{"num_hidden_layers": 13, "hidden_size": 160, "n_experts": 192, "experts_per_token": 6, "hidden_act": "squared_relu", "moe_layers": [1, 2, 3, 4, 5, 6, 7, 8, 9, 10, 11, 12], "n_groups": 8, "groups_per_token": 3, "vocab_size": 6479, "tie_word_embeddings": "early", "batch_tokens": [32768, 65536, 131072], "max_seq_len": 512}
Below are experts of layer 8 (counted from 0) of a mixture-of-experts language model. Rows are named router (the router's row for the expert), down (a neuron's output weights, with its number) and show model dimensions 0-159. Each number is 128 + 24 x the weight over its row's rms, rounded and kept within 0 to 255.
Before each expert's rows: a language model's description of what the expert responds to. This comes from a sample of Wikipedia text that the model never trained on.

# expert 60
What it handles: Inner and final word pieces like -ing, st, -ism, -ology, as in Cry-st-al Palace, Paint-ing School, Fenc-ing.
router [111 120 145 106 133 175  95 166 126 104 129  98 137 101 133 120 146 120 100  90 131 137 135 102 151 117 132 179 144  86 149 150  90  85 141 136 167 114 126 167 127 122 140 101 150 126 111 138 152 148 133 118 129 117 152 125 137 151 122 122 106 134 150 119 141 105 179 122 102 112 160 160 155  88 151 166 149 133 169 182 161  83 137 152 154 157  94 141  99 130 121 136 147 174  97 124 139 141 117 126  86  99 127 124 103 110 102 111  99 143 138 114 144 146 127 131 149 119 141 173 160 134 101 162 119 150 113  91 114 152 117  86 103 103 119 145 134 134  92 121 173 179 128 158 114 135 115 101  87 123 153 176 144 124  93 116 108 119 136  87]
down0 [145 132 131 144  92 140 141 131 145 113 143 120 101 154 104 102 120 144 131 141 117 103 138 109 132 124 146 114 111  97 115 129 115 105 169 126 123 125 132 141 166 128 133 102 172 129 148 115 152  89 147 109 180 156 177 133 131 101 156 125 123 172  96 116 135 131 148 144 129 128 115 168 128 148  67 147 176 133 142 113 109 132  41 152 132 108 131 103 110 102 104 126 166  96 178 119 119 141  74 149 135 103  84 124 117 138 171 100 115 124 113  87 135 157 130 120 141 133 147  96 103 145 119 112 120 125 126 162 134 123 111 145 187 168 176 160 135 115 113 119 117 155 155 106 144 123 105 107 136 121 152 159 126 144 119  87 107 136  73 121]

# expert 39
What it handles: Word-initial app (appeal, appetite, applying) and first pieces of foreign names like Afghan, Naz, McC, Isuzu.
router [131  73 132 155 113 121 116 136 122 140 123 109 124 105 151 126 150 179 132 148 139 164 167 143 157 120 158 132 123 112 149 181  93 147 118 125 131 129 129 118 154 159 132 133 142 160 152 125 144 137 140 154 132 127 123 132 132 134 120  95 116 149  98 103 106 154 147 119 122 145 103 184 128  94 140 139 170 178 123 126 149 110 153 155 155 133 107 101 123 139 131 119 113 155 117 136 157  82  83 114 130 188  86 126  91 101  83 120  95 130 131 114 191 149  84 131 167 153 100 110 145 110 126 153 122 137 132 148 115 142 162 109 153 130  99  97  91 121 145 125 138 118 144 186 130 152 133 135 117 104 141 147 179 107 102 116  63 143 115 116]
down1 [152 164 108 134 165 175 126  89 131 113 100 127 106 158 114 105 149 129 155 120 134 114 134  98  91 120 125 122 148 134 155 124 156 129 134 132 134 121 140 144 116  92 105 128 146 136  76 131 130 154 126 108 106 138 130 123 167 131 129 172  96 168 166  84  68 115 129 150 158  96 119 105  80 108 147 115 128 149 112 100 140 130 150  86 142 138 146 159  89 109 154 149  84 112 125 111 129 189 126  95 139 141  96 137 142 108 115 115 106 101 135 143  89 135 158 130 124  97 114 114  67 147  69 111 124 134 135  96 124 138 116 114 123 120 119 149 131 179 108 155 139  96  85 129  90 118 124 164 120 164 135 113 134 129 150 153  86 120 109  96]

# expert 0
What it handles: Short foreign particles like de, la, del, en, O in names such as Tour de France, plus opening fragments of longer words (demon-, indic-).
router [ 93  88 124 132 129 127 127 118 113 161 174 118 141 125 154 193 139 151 150 149 139 130 167 159  99 122 140 128 122 109 167  91 146 106 127 134 116 120  93 168  94 177 130 139 180 140 177 118 121 155 165 139 111 154 159 118 139 111 135 106 137 128 127  90 139 151  84 126  97 167 118 138 119  80 116 158 149 167 134 107 157 160  91  98 110 114 118 133 171 117 113  99 134 143 152 103 160  98  85 130 117 138  99 118 129 134 126 110 125 122 174  81 161 145 120 100 136 124 145 122 158 128 119 167 120 119  96 104 102 127 135  94 122 146 152 120 130 126 139 133  98 169 130 130 147 164 146 128 111 137 141 180 149 177 112 137 114 143 161 118]
down0 [146 131 152 125 169  93 126 139 134 143 140 128  72 150 171  93 143 114 156 170 124 147 119 126 157 109 157 133 113 145 122 171 186 105 142 124 136 106 118 129 169 119 108 149  98 112 184 122 134 137 145 170 179 124 119 102 122 114 114 107 119 114 126 119 128  81 115  98 112 125 114 131 109 117 106  95 133 148 141 121  90 105 111 125 106 122 128 138 158 121 125 125 111 124 118 105 139 150 114 138 188  82 132 116 119 125 122 149 162  81 116 158 134 161 132 112  82  96 163 171 137 167 154 119 155 117 133 114 137 124 120 147 110 117 142 166 107 156 128 132 129 140  95 133 139 150 173 155 149 206 120  97 137  80 100 126 155 147 103 136]

# expert 22
What it handles: Prefix-like word starts and particles such as sub, pro, pre, un, ex, inter, out, under, including self-in(terest), un(armed), out(lets).
router [145 102 138  99 116 141 140 161 132 141 142  97 165 134 149 217 125 150 149 127 166 152 154 135 102 110 138 127 146 156 145 120 100 150 143 158 138 110 123 159 134 139  97 112 163 183 152 125 121 169 131  95 112 116 155 106 122  89  97  81 112 130  95  95 121 134 129 102  88 121 125 128  89 135 143 132 159 179 162 136 121 154 120  98  93 151 187 138 177 117 125 115 130 145 125 106 133 108 113 116 119 107  93 138 119 112 131  89 119 165 129 113 144 143 100 105 131 118 176 123 165 100 111 169 126 133 160 125 134 143 142 113 124 146 156 127 114 106 126 162 109 135 129 128 110 145 116 102  87 116  74 167 145 168 110 126 156 133 124 130]
down1 [137 155 164 115 140  85 149  96 128 123  99 124 150 109 111 156 150 119 125 122 102 132 118 131 123  76 104 151 138 144  92 118 135 140  79 142 144 172 125 114 165 101 112 113 131 162 182 142 145 128 118 145 119 141 125  93 150  87 129 124 156 115 115 115 171 101 170 101 107 117 112 110 116 141 109 119 167 135  79 143 150 144 153 157 169 115 141 115 108 157 140 124  80  81 117 134 117 141 144 124 166 103 155 155 120 101 142 130 189 127 111 134 153 122 151 109 114 138 155 166 152 130 104 161 128 107 133 137 162 155 130 124 131 158 134  69  95 105 117 112 103 130 152 120 123 169 149 137 127 132  92 140  82 163 149 120 156 127  93 176]